{
  "n_layer": 12,
  "d_model": 384,
  "n_experts": 48,
  "experts_per_token": 8,
  "d_expert": 32,
  "d_shared_expert": 128,
  "activation": "swiglu",
  "moe_layers": [0, 1, 2, 3, 4, 5, 6, 7, 8, 9, 10, 11],
  "router_score": "softmax",
  "normalize_top_k": true,
  "routed_scale": 2.5,
  "balance_loss": 0.0164,
  "balance_bias": false,
  "router_noise": 0.1,
  "init_std_router": 0.0161,
  "lr_router": 0.000372,
  "n_head": 3,
  "n_kv_head": 1,
  "head_dim": 64,
  "vocab_size": 32768,
  "norm": "rmsnorm",
  "norm_place": "pre",
  "norm_eps": 1e-05,
  "positions": "rope",
  "rope_base": 100000.0,
  "rope_fraction": 1.0,
  "qk_norm": false,
  "attn_scale": 0.125,
  "tie_embeddings": true,
  "parallel_block": false,
  "init": "normal",
  "init_std_qkv": 0.0229,
  "init_std_o": 0.00468,
  "init_std_up": 0.0229,
  "init_std_down": 0.00468,
  "optimizer": "adamw",
  "lr": 0.00132,
  "lr_mult_up": 0.88,
  "beta1": 0.9,
  "beta2": 0.95,
  "lr_head": 0.00714,
  "grad_clip": 1.0,
  "warmup_steps": 225,
  "schedule": "wsd",
  "decay_fraction": 0.739,
  "decay_shape": "cos",
  "final_lr_fraction": 0.0,
  "batch_tokens": 65536,
  "seq_len": 512,
  "doc_mask": true,
  "train_tokens": 347000000,
  "steps": 5295,
  "dataset": "wikipedia_en"
}
Below are experts of layer 2 (counted from 0) of a mixture-of-experts language model. Rows are named router (the router's row for the expert), gate (a neuron's input weights, with its number), up (a neuron's input weights, with its number), down (a neuron's output weights, with its number) and show model dimensions 144-191. Each number is 500 + 25 x the weight over its row's rms, rounded and kept within 0 to 999. Numbers have three digits each.
Before each expert's rows: "mostly gets" lists some tokens that are sent to it at least half of the time. This comes from a sample of Wikipedia text that the model never trained on.

# expert 35
mostly gets: "===", " C", " &", ".\n", " •", ";\n"
router:487507515490527517471488468505497500442536508463493505475488536488512490511477518515495531526510491525535460503462502448471507557480500467499484
gate0:497506524545487498484520476519497454484484521518520533485534462494536552465502494522491499453514477490467475499489505491535459510478500463489497
up0:512544489500511533514487493501502496496485474487502491528514472469466468501522507514516472503511508474471531528484472520461506483474527512478519
down0:491489477498532491482495543513520475500478510502520491485471520517467461462478468473500492509554456492504502530499511512466513497527531481490514
gate1:507514513537484484502512504546522491506483516479494537520557479484502508447485499469514498495491488516536504524532523488553471498490480465504479
up1:546464527468496480510495497520508479476531535486460488527545481480511491516477462439455486468472504498514524517476548488463428543488506481523513
down1:538494534509544452480495478536501513479505497502470554520500471517529474453493526543452491496503509501513508548512524473514479467516510441495519
gate2:519449521480511529507477513497464547522486506458523511545519495511500512493491517512494498502455492470493480481525519502486497481519507446518511
up2:506483496493504531515504506526547538485529510534510489482464548536493504464487514530526484577499474507517509517487504506539513478490487471501552
down2:467493521492507506511503526519525487503495443505534495554506498505518537535484532486482504502464471498465484509511493509525479489493557498501494
gate3:518507495512509480493481532504478501508536512526457524509505536481529476506525509549520510485524511548487491470488493504466485488452485518498503
up3:481513484459519478535493547516527520511510508493509502507522537550524464509479458499480459492533539517452491508510524506507566479535507464520509
down3:537529524534499508478494517513505455492525548561454504492514532527534460489485493532506482542529524507524485462495530518498478487493480504520470
gate4:502515498510476561469517459532464486478500545462498514496529518465475502494511533465515509496517479513514514512486499515475488509461492476507473
up4:468482529530502448489511485489480514483482470500500534513502480489547482535585488543510562563504507506483484502483475508532475507493460513495512
down4:505442516536499493527516539472524490519466460518509494526529458519505511502497539476525544479488489511443547477543507501507509487518494507517522
gate5:479540499476479485478472481531517499529498529468506505489479503497485497496487456491493497477512429476522488507470537487479478476478519485492492
up5:498487495501470460539469474517477552550523512492474515493528481486474489452499490485502454470522505491485562505526529476541478466467522536508503
down5:487529518470558487541502482480512512517526554492527515491478478490515493495463431507515523522495487531515485521484494500524476499521492526494521
gate6:503484477520454556476499475493513485500481529532559544480502460548513483467477530521511482468486514495484517469496477508500473520469516490531534
up6:489473473504477448505545478496494471511465500490517490435511519482518505480498476546497498510509504510513467488474494487528505521511484503533513
down6:502486516538457516492496505481465490518466517533513506520535479512544531497484523561494515499457507482478469504519538504525447497531485491511490
gate7:525532534518516595478481502520481507467520527474514554501517493485518487500503487458494493520523442495492501497523512499474497519492522485462512
up7:505512519513486511536445472508513490502497513501536512483479443471518501523466488494510476499490465498502514512516522524514457514490514499481482
down7:478509534442497466529456527486520535544490503506473536518504511486509505485484494530570475526534513521518527495487504468498571478496482537514516
gate8:477523498507470527492545504499545478523462494515528491493466539536479516530497411471498483510514513511536501509504528485486474530464523482552506
up8:510483499503491521486517513487468453543477474516515478504473511561469479504513480494488488482512519523485521471493489464499472542464485479535454
down8:488485488527500475520534531483491502540493518513489522501497533482486470518488484491504545510516508506511516462491537427500524491486481523522505
gate9:487525491528505527505519544508537487476528524486549533532501523510488526479500536458527496492522510487496496498487517531471509501463470517508514
up9:477498474543488500497513479461476485523513502489545490497490529489465491480466555539453498498478448554516531505453512507460538472510497520537477
down9:510476515514480480527496474493511529490484495499531499500470488462504501549511527511509513489467515530523481501520503514498486490522513498482501
gate10:547498508476515509490484441521502474486523475513487482481543493498553500531495496541513534510515501509489487488439527488453500505496504524507500
up10:510516468506512526484465450498507458459523517481488503460498516521497501520489485565519526499526485505487525504469516484479493503502500490526484
down10:482471532522503516530504508520501512528510517506489499488529523495492484499518491486551470528521492478512505514521488503460515491499500487458498
gate11:519487545526546476450496487508462491467485536510535534502544508483518496504492521463470473506495462553487490518469514502462481500465501481476506
up11:554513515498526482480494499478463447504511493511525528485489514457518548524494540503459454493539482497488509504474512491442504575522535465498492
down11:520496498515507496466481508515484507483507500472471519516534486472556514475465526465493503472493507514482523515471535493494488476489507519479483
gate12:548495454537531483500532494480478532457491508512481488487527485491545489491523516490510523495541503506446568487464526468522474523553484495478515
up12:476476544463541479493466488491445489519528539483495483506494483541470464506494516512483517467492538515509453473518507509481492487464499493524491
down12:493530510491490527520487429482497466519509525452493501503507508476474498481472461470475501475490516525519481505480527470513418498475454466484511
gate13:493484526478443502532526459498501503493515491485483458479479509454490538499476460524476509520518468525539499481503473516531488487466461493469532
up13:533491458488516491510505542482503494553460530507446515523521526513470522473521497491468483445497549465509490520489496522476499521515501553487508
down13:490514504517511544473507478477524551505447507470545491525535479514458496427526521515471517476528478444495483472472461515494499503497528564496476
gate14:499504464491515519515483496456474506514484499483458518539512525486498516548522524487480506471504522456517527488479502502446468461507517510485495
up14:499461520506518542479536490532480452488495514480515535510515515464464503480476544441508500489520491547477476478494517519483508489539531461487488
down14:518517528507470527535484503511463484480484501494525524469502469534506488459458477511514500496549473543505466486499487516499488430494531483492538
gate15:489498497508499505516454491497475510525508522507525507509485532512537471482487531504480514508469534473473517473523524474516480526510495523472518
up15:534519512475489498499502513518490502450499443501504517529514473488521534526509471516511496540505447514489536473483446529499528512466512490531490
down15:486514477512482524460478503511525453472491448492480541495534525525533516464448522500486493465509478495490473473494477527482536484459521501467500
gate16:545492474517513508484461515523498507518519507444487501517518487518482505509504538492475523517487481504516493491533506531487519494537499461529464
up16:535512476463487536507511474528518514537489487501506480514536474472509526496482481446505460514498495506507507511466506480477492512503512548534486
down16:507531532495549496467480453480522476509526494481505508473480480470519493545512508475461514447475493494515489478508508488516461519474464513483457
gate17:508543493522528517490442505513515526499555517534516519464445492478526465497496480474479466501505459538515538485482541530495509514503491500520523
up17:515467522516502503509503491530498521509509467513505498493484519473472517494555528494505474491498484505472516465491525525503522499524529528504565
down17:524516505575476495510503432483492476469499472482515495524534524525537515486490507499523507488504459478449514472483504514511460491496495506499519
gate18:487527537480501518517479489537501491475509538502487468483491525494518498522518528513552522515543503477527493512522498491486515522434513498474525
up18:474506535475496508485489474502439498487506510478492478477530548526465501516514551499507539489505512524522510483503502477495487519441506508480504
down18:463502532475495488475478481483496454458500540477471496510498529523497461563467530506511525490544520482518451507506507518528520516508518479504539
gate19:509504472493522490509522506476533481490520488507504494525454503458486529506505502529504518508496448503530476487487484474471478472470493536485527
up19:516516482517476530514474498538504555553495503481533530489526488529505506470483477511557469526511542463508503528516500503495505505502496457491518
down19:514499480524477538492542483525512512487480512467525503487506488514487526438501485509471487531529501448504486522491481522515520483499540497450493
gate20:498537538523500513520512525487512507522491507526459489478546525487470467476442503503489541486446536459526427474547461508514535490480508549487501
up20:488479530503517481498510457480467555510520464533504478508522471525506501479539492533505494470524548508459495462512458500449483530515446509467511
down20:540502469502485505482499508465484514508491478488526506502509506483489557502483505525538513524467525533498499526502533523548521465497526503493517
gate21:566499495547506503486513496498515503471497476538509500501474466474501465546509529541506514493497461472511518489503496495493478476477476475463473
up21:482486464505533511518530490492529544476516509532482474488518496497503484550509496503509501475518466466481459479548492504513499515505478510457526
down21:465501483526537485489471516528498505508526519495467490489529542474506508502517544492500516516467549464495472494508484481482512511489479457509470
gate22:557492506481462482499472462541527506461482506506468502481505507487554508486500506496496486511502528514480502507479498479495506529499472545552505
up22:465478513479533540471537505550497472484479513458513511471507481507467481537460460466474525470459526507490477538533532492541524493483546526534468
down22:476457481487517525474519478483507517529497481501547524488491508492462508536511458433446488466486525526488510544484540501510481471451508477524468
gate23:469500519478509509519517533469467477487505520522511472496540495522527434511477493503523500530540460517500517428521493515495469499510504485479487
up23:512485483504500516544535500522510501480500496563515519478496508518502554511501470511541505532491509482478473528511467501521509475542519512467516
down23:540471486474523515522507465490475523481478507515510470475516495478494494451506411437497530514499495503512523482461507472516479472501495475481496
gate24:458484519500517518441499475529472482504529494471484494539490525501432481526519525494528494517485474537529466482457481518487468537436478500490504
up24:498457470498485510484485547484507527545530458498523467491462518518516536486497509522470460517495515508496468480479472528537492486479467532586482
down24:469534468490463520473490497518502474488554485543502482504464495513497488573512500490528484494494526517478484491494507492485516522508468490504534
gate25:514527511524496523472466470511500504506485538492501513514482519507550484515506512514497503524500533516492440537474530500452497493496500523518504
up25:517507520511489465533536498479473531552501498525505470496512498534498499486510490541528527496519490537519482492518474507558514506507488476484512
down25:494483527507472482485539519491492501521515505513510525497532483513505520494407477529487522491519498534492503486487497523510499503451508481472487
gate26:521491550486519518435525471480512472494461499486534525478480517499477494480459567513510536498445429546546522460491479537501532478481512546492490
up26:515521524461490475492485487520498505541515504512446522499476497493508482488490493536517499549501498539503472516479490523487463500442512502513493
down26:491455509492465477531478443496531517470499470482493527477527528523479478527458511475484498492441532463475472434508488497463443517511517488475464

# expert 45
mostly gets: "==\n", "==", "In", "===", " during", " ==\n"
router:492472499508528488521451472560513514487513556481483537478480501457522464459490508526515482501470456473492486467523537529530493515499487502463446
gate0:518527554485520456457485474506501436475489558478474513486498504453535472459467482507462486460572509510529510498501491455486485521491484477523544
up0:520446471437480508472502518495492538495521493502512526491477535515449497474466484512505502498489481508540518480535500485506518478504478547495517
down0:461467532530472518506545518472499517522479502474455478519465475501502490516515524482504523499454471514528441486534532477460449491477474502511503
gate1:455505509513522498487486473494496553485455530517550509439466483513521462462500505482503518475545483508502540535515528558478478524520512506549483
up1:500455490431490498538521504501517461506498501477480453483531516487488528531507519549516509507460500544525467491450507468468543486457501536448516
down1:477483475457510500472551525467511488562546488499503473505539522465535485542475516524512491488508505503506531534511482506499501492485527552489494
gate2:470495544543510471492501500469521483493484498517468510553538523462495508485454467472485499506518489493524462486498500468528479497519513527522494
up2:499504514466501483486502461492503526521564484526542511463472530494503512526516525550511493537499487513496478497481544483486513507497530517513490
down2:463499483497524503513545531501538489511503519509484507475511527527469475539468472523485485516513506506530479422535501486489507482508456510480515
gate3:506478515526498473485519513482467487502521567492515548489505539475453555500463474510499530546475440484514454517538487517515493509484482506483476
up3:496434518492509503543488485544540500505498528507490492483495523479512532492508502519487455474483479450503508533493557493552478492522527473495529
down3:449519481545482512456481451496473446545476505470453517544525540521514511534486496495555484481499504451534478518562513517532457532450513505469497
gate4:481492468478488555522532460500465513472532498485562519516472536500489543499497494495505447510499527471519477490567519529507504492571452498538469
up4:532547475504507449468464559481482508489477481520454520508513481534458489471472486483485485478506508486462496553500501485482483493515545505491505
down4:524511512453499503493507546465527463547500498496489468518505501498464507503462496484478524490484470529536440477502508471478497482538496542527471
gate5:539528508518459476452456560495526492506476482475493537469517490465490476489468492489480498511516531495536496552440490457524499504504499517536498
up5:468496536550526502520555473468509490523481477508441467505479533490514518498538541490543523509493514497534501469458468531465538504464496520435510
down5:478498488567497564509511490519505469518541493497494546479514511481508515488504484519479515500524479523515548502477510545511475531532489518495535
gate6:523484542509500528492493518520520531488503518505517470484482511477478516496527481523514519498488504508493480486473498551507505494505469497474532
up6:535494504479519478491476498510526459548480530526518514507481474504517519471517537515484514462467482512464481456491506482486476564486473495511534
down6:470479458480520537494508511577466541491531528482487507500493525470508500462522492508581478532494505500527459511466497520524553505516485475507502
gate7:533525495530525522469481492505481464490519504509496507498448519456531484527514501533464513494478518562484465502492499488478512534479470494517525
up7:472465470468471509530530517515510527514530535521487488470531522493442497543483526503538495574495521530504508527483469496475530530494487553492485
down7:513512507530500491525483515530518475494544491511487494530505512503522499536498484539499468503521480499497492500510469513481518477540514515487535
gate8:499521478548527529441497483503512483446489501455503489486461482453530529472485525533514514489470506520511462451474456498520474512530491509516498
up8:550547546519485515458489534505478502446505512469491495509569512505502486468484501502464526479518487519511533484480508535507497502494532468519531
down8:534498550515534473496484475467488533494450532487483552531536508529538506520497508481530523452506492518493543465487485486524520535493479511433501
gate9:479495463513508531502503492532495469460464500497486455466507457516513488496518492467504532452507502507529506460506555500548455490499480485487543
up9:513523483503498496478503462544514489488445460542494522494469443536487494474480520536527482469504496443503502524497455498508528511501511492497532
down9:509456506554515489495500507499511486529474507493505546520518535493490500500558521469483558486510516506520469496521519453487498501490451501511515
gate10:525504518455508486535459497482484488486542564469490501501538534491517549471469477497474487474496523475499539514493549467486496482504521497512524
up10:525487467512514457520532484478505480488498468479496507479499537492496447546498472514513480509512485512521504513506490501488520484495475499422507
down10:541509457508508491474505494487493475492492470510456507459472499440524498477491445479521456529534489497513489520513476540464496500521500484461512
gate11:539540522515470526448481460494506503479498472446473482490513526462524530499473524494484510519482514488534495480520500520511492497517473512512511
up11:484520522473491499482568517516518502501507485515476448490449461525526480531482502478501459463506507484521506521520491526514500460475507507534496
down11:493496500464484537503543505491477475482494476473507498481465474494510487508502510511472476506537496481509520494523511528506505501511532481536467
gate12:505504521472471531472464484472538520468477490466573490479503522521459479491477521513461507518511474529537504510463496480520482510489467472496500
up12:523518525522521491471503507505473467521470552489465504518540531519517489509526504455489523501493512503523519507526497554522490477529502472522485
down12:503499481439488572497517534513485461547526493502471490477529500505522518489501494500529457456494512493503498446482505537560519508462522494528470
gate13:490471482514516548514496479483501485476504511560535515484524505535507501525486502542483488481414499486480446457530524546474498477480461503503525
up13:446485487499504472550575472473518542509541461531492456522483523497524467497512503509495458519491510552548434473519513494482499531489489474454482
down13:557485533522504466517548469521496481472514466498504519496513505491514500505474512494523477525518519514466505527496502549488523523507462492497486
gate14:475539517502499496473493492527499450468477449488514528490489501463542514530503521537497523498469536550488490513508511512505460487511531480514478
up14:513479525468465464519528505527493523494515495491458510517514460438502519528476498523495447489477506495521490508484517486484493486490483507504521
down14:503435527491478493511559495526474468487508477515502512472498483547536497509519477496464481485499532498484525521485515489549536517488500502518492
gate15:549502505535527492445539477498502508515512553460496494548530460462501534475538489476481539491499517527522531500435484459477467513504500487487515
up15:483490514508531468544563509520532501466492480491533488518479486484533494530501469493487492511532516526501511548456483506508480529474475473469489
down15:503512530505532476485541480503490506480533527493509516547513514539521516525502488468488540491519491467487498520445455493510526490466522511496486
gate16:531517476494516465457464530502502477497511508469459542507472495461483507514520486514461491464447510480525488498496500485503481470503487509527500
up16:519504458455493531513472448526515474490487480478529493457505468543492518540511526526501513519465541523506472496560514496521493479466504522518484
down16:536499468489517524492510507512487523549517486450500502480552455506508533447499510468540538543538481460507512485535482482481486540523507506501487
gate17:484479525487490457526493451483512473479482472531479496488491479470538509520483519477474519476527524533523510492450536520540495511499507510524536
up17:509509491522537460535470537525465524539500484522473488516468514498486473522499498545521491507495493459456465441490506513480509475502531495522494
down17:491523474535513489487517501498489531534458523543508476536486529510484501487496518554479529550497506476489460525469507484480479500466495501401480
gate18:475540490519478537548551489498528407491484546473495487511517516507468527547470476505505463481494480461506528516523486561558500462493496530491513
up18:518528516505483515562535480526481450488500540479479505519528524481444507535479478506506459494522481499494530526526466549555522464469489549475506
down18:492506488510517482479512488517476539509494526473488472515467505449478475505494531515638486486499499503525488477509441508508537497488490519461515
gate19:540459535479479522499504482495517515493510514544494537520433488477511525501506495469499498517450489470503495464497503517494526503489489532501506
up19:500516491517499496518525517530477473491453498456505471510525517461535481531503466508508508482519507544499504513471496501474520472473507497495529
down19:494499519475497494479497502508454429505469500498463525506500493531495536497476464510513483509507556487519456529497504481498515469513538480472524
gate20:502511457536537463494472510502506515537508529458479533474512513519490505470492525507506538519493509529510479486511520477474485535449483503544478
up20:512505537492511481512503522527487466467504488488498488518493509531491518497481492505530530540511540522482493488442522502496539518504482526510476
down20:477519450482500515467562504496458499533509518494564496510474484475518519516491516488527493495515456503516465485518509502475533498523475482520552
gate21:521491529478479546503446470514524554488502553467513510492481471475524463481512515505474499446447543518458524542512516516542509541479496513481480
up21:509501521521512492499539559493499482498483500474546503510540472483516536470494489458541548549500496490509435480490474470435509456496520510531491
down21:499487530495504495480522503481490503478447461478525482481526509518495505525463504510536491498532509499502505498539454464478491466487516535476495
gate22:541498480493485526453498459521469502507507486479480510546487547494513510471507509488495492474487492490490482483533509494525480474470513511486445
up22:512497520494526519479458488546476523455506528478501504496537490495491482480480503460524489474540524509503523487514515501494524520518492496510537
down22:490504479486506489518489501500484508494526515453516455491508523470509476486520513493527475485478502469511444525506506513510527469504527561525542
gate23:538488497507508516457493463537545468483481509514470492506517532479455474509497526481500522477526485501515518534465488493497445518482526523494555
up23:551446461519531488492495513521546523500472495477495512548499505466528480516481456536498472523530513536510507545524477456479505507544537508535529
down23:523517540512491522511492501532508500496508526526509519499516504517502538484526456510496477497491502447498556491516516499544482457514484496535503
gate24:491481517499476529515508470506489485468477522488469495506539469525515484514519492515512541485523483493483493503452475516471489500451486481483498
up24:535536464508517477474542484479457504498519475517489473511469498519464475528491481448498490468534507519541523508531493538533522484569512477528496
down24:501535460500496514462513455532568469482478488507497461470512491434483551476483502507439519517515531500505522531445510498489494534486487465502426
gate25:500491506499495565505471509467493490490498540530512508525458517504537514487510486530495487527492506470468502485499483501539465502534433494530528
up25:483482526495490531499485457516508500512510522566535465498495530487548468482519509508506532524514499504509485513510503484517458531472484497531522
down25:485517490471493506540496553503488492523475513507532474498488479476473478475508493499482537473471524472527511528474515524503497506498475501518503
gate26:464477518525493556483500463493538501489503476543544486507491479476552502497494517473457495456479545487506475489504485506498484501545507481512478
up26:520504465476479481491509524444470536508502508510481506543495506510453460500509469533479528538523467526498523504494537491499535514460494534500528
down26:490521527500484531475483487436506488497509518475513491515477487492477515497517494517512502486459465512519500464538506482511511512474465499545498

# expert 26
mostly gets: "\n", ".\n\n", " |\n", "\n\n", ")\n", "|"
router:464473493550492441484530502511464460533524501507472489501504499516498493520505515547530557542496494548485480482490532480518552509480455521460477
gate0:482492498491481494493493487482560512481457504494552509492486496537508504470482495522490496478490499480483504559466494511512483499508484497540540
up0:457492490486488495498537498495490487522504510503519507495493494551492456488495520509484478491454481516513502496494565545543514457496437524481498
down0:506526513483462516520506510502524498525525458514508524500508500543493501500466488513430497498509524492466527542511494496531512505517521511523543
gate1:526504476501508502477458489469512480527501507539534526568483476472458473449525504505486510519471560521522510443457462512469494512480455496521529
up1:462494512533506468527486515491484473501471495479493522483499539517520536489491497509516480472496456524511507542518550471524479498544510516494481
down1:466543491513466486454500516458540479455490478497523486505481498526487511517540472509437513480510489464482501473520473481509434516474514502490461
gate2:530549475540466478510515490470503492507465528507498477527471482516512558460542519496498533508499476524491475516514514528525492509496487526479533
up2:498491487514529546476461465484491528462533466460465497481493527482489518539499527498481521514419489434464505523500474493471473567522497533476537
down2:505453524541527544491458498512516521498510490481488429480498506505424486499489488445491546514508511485486466449482505491499478493489537509557503
gate3:511516435489493474528522486511527494503456483522516497519505481527504505459521564526511500521538488487534448523494502446513473532507490530506462
up3:532521512457498518495498490477519513478524507524488516503495495466497528550512517476502478504484493463531505575535463491509491481530519504480489
down3:490491519506456515517473497534458515500493505478473478518479524506536486518503505537604521526494528527517439495527518523526565496514477528505531
gate4:481499511485490482490486532512531489502523507482478539542448501461512496490491496506514498511515490458485470508511525487509505479462531508494498
up4:481476489456534491505488493479447502496493562521532520482510512527500499497500501503458471493471495523528545487482491530492514519539471483483494
down4:513494494488524517484526474511421523484480512503509511489506490529511475529504505471519508489506444489441508475503500503483539486541478536527498
gate5:469466524540487511512552464479518534464485482514528445483477499484523528506476481499494524524527525453526497551482487494491494508522509483483535
up5:516456517512539505537494543469510517528514520492510454507448467458521483530507490515471516494479491505499537506521501475521516541468459493482503
down5:525548464479465516519481485539541486510464440500472487532543546489483518501481506493495542507473481539498489483498505487506519489476535497534471
gate6:478511513520444450491510502536503483527437528530510507478518541482494528513482505517483486509493464487490472500483520536486494507438523505538510
up6:477502496524465458504490506516494494506479510510524529517509528477516543498498506526500484507507450498492481498511525520431491491443507502512525
down6:481525493517506511525497506519435524487529547481477481494480507488517487532497499521648466505495490495540457488503490502497577475526475498515503
gate7:468470535502472500483502459496526502501509461507509454501524490480489489502480484480496481503485532507515477472459452549504473522508504524496518
up7:470491485505527507510485482467525485519483503507530523480429465439530498513488494511495473509497458499504503452459490493493479546546482503481499
down7:525497494485477500494492497498465529493528494491537481551496498500462496490502479500566458495471510477490488510495452488527475478480523496479517
gate8:505520481483510498508541543465492491533550478532468483539489457506487486498489524571489514503527518523503543526493510464479527510457480509495486
up8:499478531499479493456516487568507515461503491459486486484479548482488508494497475509498510525447457483488497491487481491480472482461503468512498
down8:490513489488441500490477473520488495507489447519516507494518495493497540462452485492534462455524518505486536526453467496484525540514524502496542
gate9:548489469497468503475483513479465501505516529474496576482472476498520526541510459508450510534498486486460447454497492527475479504545515449531482
up9:490522518500487527481454517512466488477539548500477510532443486491505534489542503474510463516495439439480473470511538554510524492450473497480500
down9:520512503500469524512498476503557532513488464480489526525463506498495514495480529561505477495512560494476507510484513514503511483487526532495477
gate10:502468501518524456476527496493513485541455489485525521540530482507577510502516558527485502501543474507489479470477493522504444513508487512493521
up10:522493539483490526457488508515461523505543513482493497474522492489487523529474512473496527489476529486487457444546513508516512464529552423516467
down10:512549520548450519508519526512486502475497459520456466519554506485564483529457522503550536504502529542492505495544554534509534500500495542534481
gate11:535525544494523515476453497488486507486514487501498527482461489490519539530526497499493515476483495497485440472505501499500489570477452501457499
up11:472498481455483533510488501513516492516478561522532513507483513446517442439512498441480494500511486450523546519527521527516500486550568474496482
down11:468507515511491537469517505489496502506536471508502467504498512520508531495497465520559471468540502473496507480498506487510615437489504525484502
gate12:502495515534529487472508495506473456517471485478485521535472520500527488477472502483491512490510477533470527493494520486470506487543493507521542
up12:518489510472456474530477475490513526541514494516539468490512482491478499494509488501486504457495541493523491515523501473491518496513519479500487
down12:489523500505486511484531487463498514472515501503530465489511506515489470481500544488413500493485532518477461476478507497527472522486518491499460
gate13:477503497505491484519523490478508451511518486463458501528488544533512496508458453504501486500516512518474542518542530523444489485483474508508567
up13:471485495503512480542501473509473511542517524498461516522484523470495499483498479556518473511498481498460482507504543506452527505495459534491520
down13:513504518530501496505498498572479492561511527471471496495515507484510482496445474520576488497498477497499495508517494477474550454495467521486539
gate14:498518494499519496527481540490500508529495505464488457505529501514514477521473466533515462496547549515506483514520437548495519451494471500517538
up14:449527520529535486459516549493510456494523501504516480524471493493521487538510492560516514503443481460481457462519486593481501480493444535510494
down14:481480464498513503492460505522517486535507485472540508512521526469477506493501489535520505502488486551531474507500500459474531479485486464479510
gate15:569521498552542502564487534513502532527532486509500501461516493499535501466473515509495478507504474485484443474485470496466504505523482487535509
up15:521487508504487486510511504515469523508496488538419515474468527473527436498460477541514484522480455538472502468458484505478531509482483496512495
down15:491492524499512514467522464477502506502515502525507534485547515543518497525470476463459481456517514473510465515511515489528486456500462481492495
gate16:508507518471520499477476544511447528459515498505510496500506484501540507484465517498519487483514517466467471442499479490460518529519473523523501
up16:497579512534498500530500484464511450506468528471532448517530466500478464543520536473490529506539482522499495489511497491502470518450511505486494
down16:498539542509468497511484508425546520548515520494524486492527430555502498549488492496505533484530526511487491540520452467520491499496505495547498
gate17:526505508529485483509501483443529492526466563530532504513509524547454498490533505499470515512491468505507463483494492471532473479473530501494518
up17:536501545570509437517513537490490507505495496525506499528534508511508493466493493557522542496463534519514492514481505483498509483471477503499529
down17:463491456461492523512474485490529514534498521505511494507474485522489460502550537491466474543508486502493494501535520505529508516500543498505490
gate18:525478478490485494420456485453521510497526506516522527544522504495473485519488489491498518491484478452477541482452485501477486536513490536542496
up18:513499538514510481514481509511468471505509543481466498488548478505526505543510521527485504489450544483475477455505521476539507529514502503494513
down18:530532500455502451448495505495455523550513503470485505496485492507508479515499500523470551508499474494481493516490482483467475504512518542478487
gate19:510492494542517513512499512503527498534532492533512548505494517502525498509470500486490507496485499471484536421498517504489516485522478533514520
up19:495501497549503570510506546465503544511498503513528531540457535512528532494499464528514541479468500470476549498473514481482516484509482548501499
down19:535450528500507522497498536497472469534519513519520501488532469518502488553514488489457524472498512452489487492497508491506534510520480480485510
gate20:495543478527486498486500471504497448468510509469533475530517519492495473483486466486503482486504485488482569489482465528481491491480501523521553
up20:503472537526521493490496531485512513518545505494492511509484525520517517531483545498500547478494538508525459526536501472489503495531477489516456
down20:501496497465495494494471508452531466466477471537510515494508510541519517486549508439389534495492497519501543511511529515494449549490530510497477
gate21:510482505487540526450464465478504487499533523493453477485542505498449542486512437496463513502489471493465488497453501513456467509472472476504513
up21:497481516518532512468534501499489496515455508480449473475546519504473542500500497495516541495502455517496453523483523497463496504454459535493514
down21:536481534467506518500469473489466511503504487464503479503564485489469536464496470503501525474479510491471496531492486478484500457491554527506520
gate22:494504512506466473480502464488504477520507518546505504454534517487528495460475534521500501521505482500451494518502514527518528459514494504498542
up22:496523479494486499491536484496509485501481496552497470440498515504497490477479532500516534521502512534481494533471474499534505524519508485492595
down22:502533486467508517514471476494453520488475516485453490489461492442491488481494522495602489477521472510491518463484472500494543511491507528481530
gate23:473542480531528483514482455497481470488488480512486490522497515515536496498478535525480491493541458506473483484500509467489470522488523535528479
up23:479501510451503468515445484466531486487504557484501495510489474479485500509533485471477489498534490494494518499499489524526481510471527459512493
down23:472509507507520526521547486504446521492509507486523457470474536503492484445504505473600484521494545530511483482485465515497589506499518516503484
gate24:453500517514476542449505487554467516490509519472488491538510477515483527512491478492527514522462537505508531531535512524484539475474493505477514
up24:526504497507526460496484517484488518520489501472491495464516524463546468493467505532502503474500483528494462465511489456450498516533486451525469
down24:512481511489514546480499490488550503484533497505523523505506494511465471490500489483384497517495492480503509513504489504497430498519513520513508
gate25:538536460483500495536471478498504509480537528513536503508516470530537495526505546532495452522560494475509482496492541507493495489519507470456471
up25:516437481468504525480523530506481489510500479471502484469482532508478493471510444506497504470499531485496541504470477540527485495489445490512495
down25:491513482465521520500479500495495512431517503466470515465514481522488470470505500485456473488500531497486528523505477512481487508485499463499519
gate26:504530512501504523501497488522557467510479527478498446492491492480483506557473511467511474434467499430479454533538473502536504483553476494494465
up26:478473479483460492520491485501498467546487514491460500495517510488476523533501556495513437475498551501485492528493503514505519481526529490478478
down26:485519471476506474492499485459517559485519491490488512481457550455496515495503520532561488481496490502544531508509449525494492530501475528438477